Weights of a small mixture-of-experts language model, trained from scratch on English Wikipedia: width 192, 64 experts in each of 11 layers.
Below are experts of layer 3 (counted from 0) of a mixture-of-experts language model. Rows are named router (the router's row for the expert), up (a neuron's input weights, with its number) and show model dimensions 0-47. Each number is 500 + 50 x the weight over its row's rms, rounded and kept within 0 to 999. Numbers have three digits each.
Before each expert's rows: "gets" lists some tokens that make up at least twice as much of what it gets as of all text; "mostly gets" lists some tokens that are sent to it at least half of the time. This comes from a sample of Wikipedia text that the model never trained on. Tokens count by the router's weight.

# expert 8
gets: "–", " made", " led", " into", " took", " Preceded"
mostly gets: " led", " Preceded", " taken", " Succeeded", " directed", " followed"
router:443531502616484481466442565490504589495539555496425412516484523516494486608494557520448513519555514506522451552502548471561465540556541361423537
up10:515512526429577570424557497457457472434521559433479526399489515412540466577449566522467603426542621556476466495475544491527576371517560428543540
up11:463500554460516591512451486436541446555464488444504532507523557418558581533488460451525553470413477380468485514477474446560537553532525440515528
up12:553496440457501529515567578445500483507441467462559457526599453528554555471474431465497417561447562482485508489426532465513514436500584554556559
up13:513466500536518562538423455546470469532478479479491460537521443487490534422502584502468600471505482595522436614486556467474418454508540443464485
up14:520507425596427427524534449472619519584594480542463488518520489484474498447528575455448456507580577558498550498464605513580512535414475445477438
up15:472498534520475437451533590471504529465485512421560556474560497519501544486568489538480414458466486501483473438580501474438462479479442450505547
up16:514499579465443452483442495431516467503470459535448503584494476505555546507473526463577510454406570538482588448508395445497569469483520550437447
up17:492541486443550608477483441550496446571505472565565517471457554463496503496493448561503480515390501487394457432586463444515387517543559498541500
up18:449489507429489558493511542518433500463526555551539372555521545551492469434618507537403548469556568523601576378504570576524436544547534498592478
up19:389463546508457536464439385423543528499495471430526518485515569553475492552571521538519483339459555459529521480566490475561548476486487574542413
up20:440496429547482643457508572439542487576571458482421496556454548488478508507421515515474510419429570453451460475588486497474560521466506485514504
up21:424538527605507497474497503513478520538575562483422467539398500523548465544438470523468425439512562424525479565611525498481496597450544447547489
up22:509529567542388508417503505587524502541538541391530536581477567565486490522530509451444533573639490510462509498524445442469513550579434500516447
up23:444571600554509449532592505539486490498482533513451439459622529478506466490524580410509534572514584539412508500525532517520388473456425486438551
up24:561559530485524539477499495384442546484519520553496445577490478478420561524459487529545428600496561524516454443436496454483480562559476492512455
up25:450439518538422414480506472387532537452573504482490399560597444458555444467479487458470408477487427505494550542578485530419533481502470440412537
up26:487473452454524571578539475449508439511463533473523592478556443470548562509493518451494505470494486397539591524443389522524535507540553474441537
up27:514468466507490480436443452425467545510538491501514563441459485478635517509494508512495511463481467397464509483522496399476445466491538455548575
up28:462492603529430509598588501381467525530518553487493494420563503397490365544581450615385523554552544537464561480575559487497499452470546556560484
up29:474525483495519532462498506522420482536581567567498466503466555566467538473516457451554509477465542487502566495455566427559476509410598476436470
up30:499484412482524487479489445546484425492560488443514420513431564511577555550521508455497463539571538487522570572424468477499600434506574548502536
up31:545422466559573480498535456547482485555432569588492474449477583410507438528519524499464453464521522428595557499518531472503532506511418443389554
up32:546475565515494487497481513509466530567546470444480461502442460498520582488435570475457430482493482580541559468472466519511473476534522423450525
up33:499562598497527570505513483543495460462535524458548409550475519495395379457483545450502476443411443493419505484439453500459463494510558463469460
up34:522482468561549434507414438477464419552528514468466521453487559455471464506459494555519520416460538525520481611449471446463564502538458574483525
up35:440443491453448481429554582462484478567602522470525515506512444556464523541562423502427476460592414541511544477636562489476502519590537417545508
up36:501507475496533446491411544493559551531536567468535472582523577522470446541399479609373461481414505515467557504552497555593495502519512425462436
up37:497515607523541488462437475628448481484452494422536473393590482455470486468600485473498410489559465505528572547482553485524498391434467454453495
up38:499391488555521453466599549469463562473454572496597385532497491428532538463451530531535513488477473462502554543477423512483535453579458550453533
up39:479529601541455447475382509509612507515509487422558542519413606437523437559550519522466578549498545546486596579449541523493454566467484463424525
up40:439517430495567481470512582608520509540555557495540559412547544571548522493428530519442588572506459484431526468558514476494438569486544547449509
up41:430470470434498524435518467431443513456478533398443517449551474507472506437552398453444397502490483458541483520452454409534511504500552478451529
up42:510473577504494449428430522478527432472501493537521481570341458507465446422455545483375431575567445528526530600467496483561466394534467477512497
up43:484484548445448467446414533468520567474441489526467381546478466436578413510442571500450577475501476524671502485537510467535510395482478453493509
up44:435535512455485451426491484539465579437433477472499524404536503540551496531541458407473472519508510421478553512499610462479517492536431521453442
up45:470446487513503487504519493420479561567534511455509416497539502494599435424527530478491487477528495475502502581662482510486514434550579495466566
up46:545462478443525517505474549498492546494503495519524510507487481541555471450479566401585499447533531441465453527480490503458461530513583433474434
up47:471458566476496502534451433439436451453533473470527373546478482508544607437523593495534462582532484448539513497539447428487557461478453540425433
up48:573458449466615483438403483518454507461472403488489468477529537573453517442556443433468494495488487557465613442512596473500486469514434557517475
up49:519557536530590479471564430435526427472445540503557485508485424538555548539508516468472397513467481481518472458541468512463541502503428441476468
up50:450532595511548581591486569501493498531530559507495468479450539521445491463505517525505553487440507449510591463492569581479468399416394532468525
up51:527509477531469508457490443445493440465542536458409429463417444575532445549444524537419505580577448509550394530522416388517577534501457497446435
up52:460555587506441521521471423473525554590533499490463523561503454498444449467453519580613552505540574506406469515419549480512516516587478529530483
up53:420520471572464549428459486469349554516495524495535441464494476494443546595510440476460551513548517473444483477477554528571377487361442422409494
up54:534459459527437485491581606472417498502546603436515565447544492524574549516495503495539462518590498541590521518447386532458438452422484502481509
up55:499489440506530525479415531402416586565593477480470475473520441555588506452458527475498552427423515440448435516429537453553378542495525508511514
up56:538563452525569390504538469514514485518559413525427453585552576453519562524610494446515521519521429492553472514514505545487536480563483507462574
up57:478469529542496490450537475540479451561538539483510518488507515598535501418532445460453446584499476539545395479439478446559673498561468474574494
up58:526478487527485526454551494447492510476461521612423486468505559536484488479400576537477560542435454504413573468520485483452487504498497471471387
up59:500528429480445447485476421484485492448474550429544503469521530634482483501483505520542380430614558454500405533568605529405403485490469449578476
up60:572530466570467512428391442558494574557513496551495521532486485491542428484535436447532477554465576452503559436426498465513492433568507580485418
up61:533519469484481401577497577492480469472506568470521589399550596446544440496443495509502439489491488523455505527536431505488538571513445349511480
up62:567496520512421517534427493475463555552515500520460532452511494465489466420530450454479511534464452622426488519567505531463481477513486456440462
up63:534502564501523390557535533419530423499518484535566547511588531541430531526448463505443468506499550618480475474549531473511455462462532553447557
up64:503463538473503497540540418515460512530473435441454618465501555541482496537570478461562518499463570491502453503541499402549351420504484535562559
up65:579571503507466487470487473504425534490460553504506470522489560480545548520477493502352483446514486503501446592516458454470531540540498497439467
up66:490433536492438410568478434475503557511434466437598455429455590529518543555560456437526491522617419555548464417433509494468439523488503485484542
up67:451496479545537425544512477523543460568443518567537480484493542484536552510529461472572517478459552533384528509553513468510549598581519552460521
up68:509442539435485546439501511522545509491542587448562439474425514443608465486503564531500515440456462553445425507467448451632515468596451388481431
up69:453440420532560570418464438579525479530500561576556482442565429492499494457515535455517419518483479511479527560453511381641506474463445456478605
up70:475455456521522547474468571504577547497419395519514539460432484564417517661542499545547445454472470457476471541556546508468499462522432463412484
up71:497529521586511431434492565548482501375481432477439449471508455602482497512425511456448460477493506497508510395491511471566432424513510457468517
up72:481568501598536529436502534513447530551472558475437444482484466529516529516489513467492546597579515575538423524496495471492543538602543399444631
up73:501547501506488523464463474415445438577479494551521457539446550515538526532489573479480449485531549463550517512542473515486511445450498534461529
up74:470452442504521510494572504446564533452420518431539342521533491442401510457542500513420462576513594393515488481473474659438566524517517484508478
up75:505544515576462444477449549453540454521572561499502506461436486542475449546398508550515519460511558510523438461485488451515465427428543452521518
up76:528475474579459518495571595546570561458459483541493485515432556582466424542494480507525458544421428421450503512424492494512489576551480496548483
up77:585474572448494484523475552492533526605601471553490419509522448516607434517452516468494488421514485472459433444552585469468462494465471536480523
up78:479499560439554459527588561555503373529490547538447440494520577500392440445557456473506470517595484510432455613504492433551475451490470571581504
up79:496556442508440469460477486396558511552494505525514468505609524524532446541545521508484490523570517507484453415550537518482469558494506487531528
up80:522616544497529543529504490422532497505548500447416497567503630466411555602605395448557411521558501584489421519500436498506505493539463465496468
up81:519479489464474476529453528515499451433525482441486576436418555528471501540476459451505468498646525534491505600445376417503478491454497488482544
up82:471524560543554443476410479585492475489493495471490464458533432508641488476522597563455433504540422431471500575505437520567495479502432442519567
up83:492544404432494548423523443456564482402537487469507551446549528449499404638471505479502527488508534508429470473501429528479512573446551429422467
up84:470524525448525603476479447486451515524411568525539544490432390480470466521504540467470509425571390490425523492414513533480432498516592627461482
up85:460538493509513481554470529540550483421563493370450443520445566495510527569530487428488586534447467515504419536446497492481524453481459552517464
up86:514558553529486435569505540505494499494523488434460499431460547603487506497483529444453411487528485551484405515566510514597496442517461474500402
up87:485463505461493474514541501496444482425547538538532561496520508501556496465410499531487495528533471514441422480526517496465511510418438552566504
up88:459526565598528432459503589563537484497523467519439557411494492463442499446529553529486515503455543423442477564541466473519435502430441542525461
up89:474569490487477470447582435502530553602590568540509547489501477643509522547536520435446535496519573500489454424570561500500411542488373583499424
up90:470491600472568485505521493518565531408487580488441451474526505429484580411453546504463451548517505539425408530537497465508517453558546493542578
up91:485491430452459422556502412467558562554493548499496504410566531454521378495560536570473518543430561535510483496455471478516465579537490562464385
up92:581494426481490445429404542436491509469421572464430491485485464627513453514526512533378509494546504546425524518522540487532538466504501483549564
up93:542523457459512502498485427525407531566527482462354514455490480552487534511517565291483551490482420489447433524477497568448509601516412544462470
up94:479512535496536414400441464505553458509535485435551439592508593507504460567585435545447384486520513433517453584530429472485412486505453547511526
up95:473541623479427489522473535507561491378508536527515472383448435555581536494475538461572575415426503537484425538545365533508488507457462502417543
up96:557524471466511500466574493440501611438491524526569476452522480567487447454529481549438459501501416544425588514404450549531575469543443509428649
up97:555528459486492511516520440491456542504470576466509477448521513506420587461513547506553530525429451452468517556433489387544616405477458350473552
up98:438499451431536435467436474512524436545652490467430588499419454494488485488455592550474456413553456532508502545497548393475530527498408464492398
up99:550441549357549470497529441538468482515468471580481516482500547457354495437566429449508604456513558527533467437425471514481552497552514472477553
up100:506420472526489503415530550535552477447525507475546481523590478471553538468572442511473474583534506519429554499487468446514431430484495403504463
up101:465427504516510471494469559524517494533512588610486457510557492473448489462585486513553558538454558434516424434511464590483469457455465382554545
up102:553508547456496468434462500422512557546427576480460499567420489444495443491484525553495505455411460531472517526459527532439610496548489453494491
up103:458504573491623465560521495613532523508498587543561522479550517529470541497434423473591454510497408460532548526427524537465540538418412612519549
up104:431554396554610527488549482444547535544488540469561500518541505472495579568420574543477466500540546514518473534512450575452435469458511533585517
up105:483498458505538461501544556530535497555558424592543491591467500432431548489537542440500498483541596571370496528522484523579528544506570413523458
up106:575470580419524558518566479544505517462495583474663524508441545547509502480583471513484560513486495474476516459399499400505565393508524485485530
up107:534526515398586542428522496494490516527465456534569555479494583443416465401534509439547454526464522511448510467472574445488523501473497513484576
up108:500474570499371506470528599450426461551446572518528546573430510430435522582531484464504402528454443509486463491546537482444424545544472462425465
up109:563564443467555514435503422478376531461490524494445485478516470581532539434562542499507520441499508500425537495503524507380607493525464569481485
up110:486553548524530493496471537542478630486481457401490550517432569522482567532528458537491545495465518524548505589537634540560583498459506642555493
up111:503460491453465526528442524461421537577516564442478470550453463509439470501465455493438556573538507585433546594545423480524465580515464542459450
up112:414551488507522540463530490518420408460397498519504478486420464522508433418591565509504475524559450571552480460496548409548474486492478484480439
up113:456400502521561460442475556431570529522505384511545454544511552546542505484464518501408468511550472471558487521441566537513501530517537524511546
up114:438489451467445533463428431583441484520551553491516523516450431421457428537455527536526536534498531522418453539488605511450527506523437542513460
up115:512517372517466492537453572470511536504556571474497543478479470416425503533560457433445551556509441490618503474433506537453484528513545455523448
up116:561504565467507444503468584513464465450572567413528543531524492445491513536486429387456579515530558475429517554587511484522547491602542480545509
up117:470457504446490521417481490475476527452563489492649496472440554474506505473506480576489554538475544454377639440510457491502442494390515519431554
up118:420506504520530490536541512518417525459556448548567563506441527460494547567565475409436467462522536508462399481413462456433566534395517568465498
up119:481526515502520451488394531480546511452541513562581479535427520406529469609427448537530525507446495539466569511492421543579495471433452490458520
up120:513428537504474454426565464559484517538472482559466487458529498466578485639529515518502442515403509439507480506467558438503479546539549406454585
up121:556480526539429487518539484484413480484574429527501535423526528402532424493520448446583534482454431528485515450426477492507535528521457494456488
up122:410430469505568487410558481518418523564433537502487514418471489512517502504487539510525627482532444515500472477385433470575523509534482506470462
up123:569525547453566512398589485392504450561583469462469353462518531503571496573510512540490519489547552401467482495581483509477565488529393522549535
up124:559524507551522646459386424413528493523540461545459487513516458471523459399479426415446460414454497580554535513523523455491474409474365457470526
up125:480492636441407464575564402555544419545505504481456439450420556489423503513488473449521441542449459402549455481503601556473504397496512573413549
up126:565472472476529505472447557483569508485480534506444455503529450475493531533519385582434505592527464456448559483504455391448491441557574568536603
up127:509508512596502528444505529474529479526465529385538387654491498469546526475519505599574625438486470429587456588514476544466546490480533504509454
up128:457507589545509489440594477514502480480523533551517493482467515444483477427587479505505510493468473483454458472431435519543500501435488468518562
up129:571583451408545580566458509391481500486491510464463449558470453545550481438460473449563509505543514491472495480504461504502495491562561555509541
up130:516497499555554487461476450532519456493474453497494550541572538400516541539476617444432490415540519493520500479457487467537612506530520462541517
up131:523298534518532555529469590532507528577458463493523488526533507505475440469561416495531410510441583460542416537486531457487441538468479565461559
up132:597553423457533511517468446557455496506505459509409430486498549507508455549649505570513428484551455518412433529506502504486433428557497484399495
up133:595548456568526451598607527470532486525514454530456471519483452508491507476498387501610518521516551423537559466424429564579469530526483505588509
up134:439402513541503512501592508459566604518515522566538554434463534508447516577480466529467555416507485461436507483469519445502476442472499489448528
up135:460443522594524497476570484455555519563513538497540498574492492468506597608459535398527536425463552568572494538579528471422407454620496460506448
up136:502431391439532579394553530545469459522515422442509397528540515504597472571548512573551493469539545533479428499374563525474614448486454492494461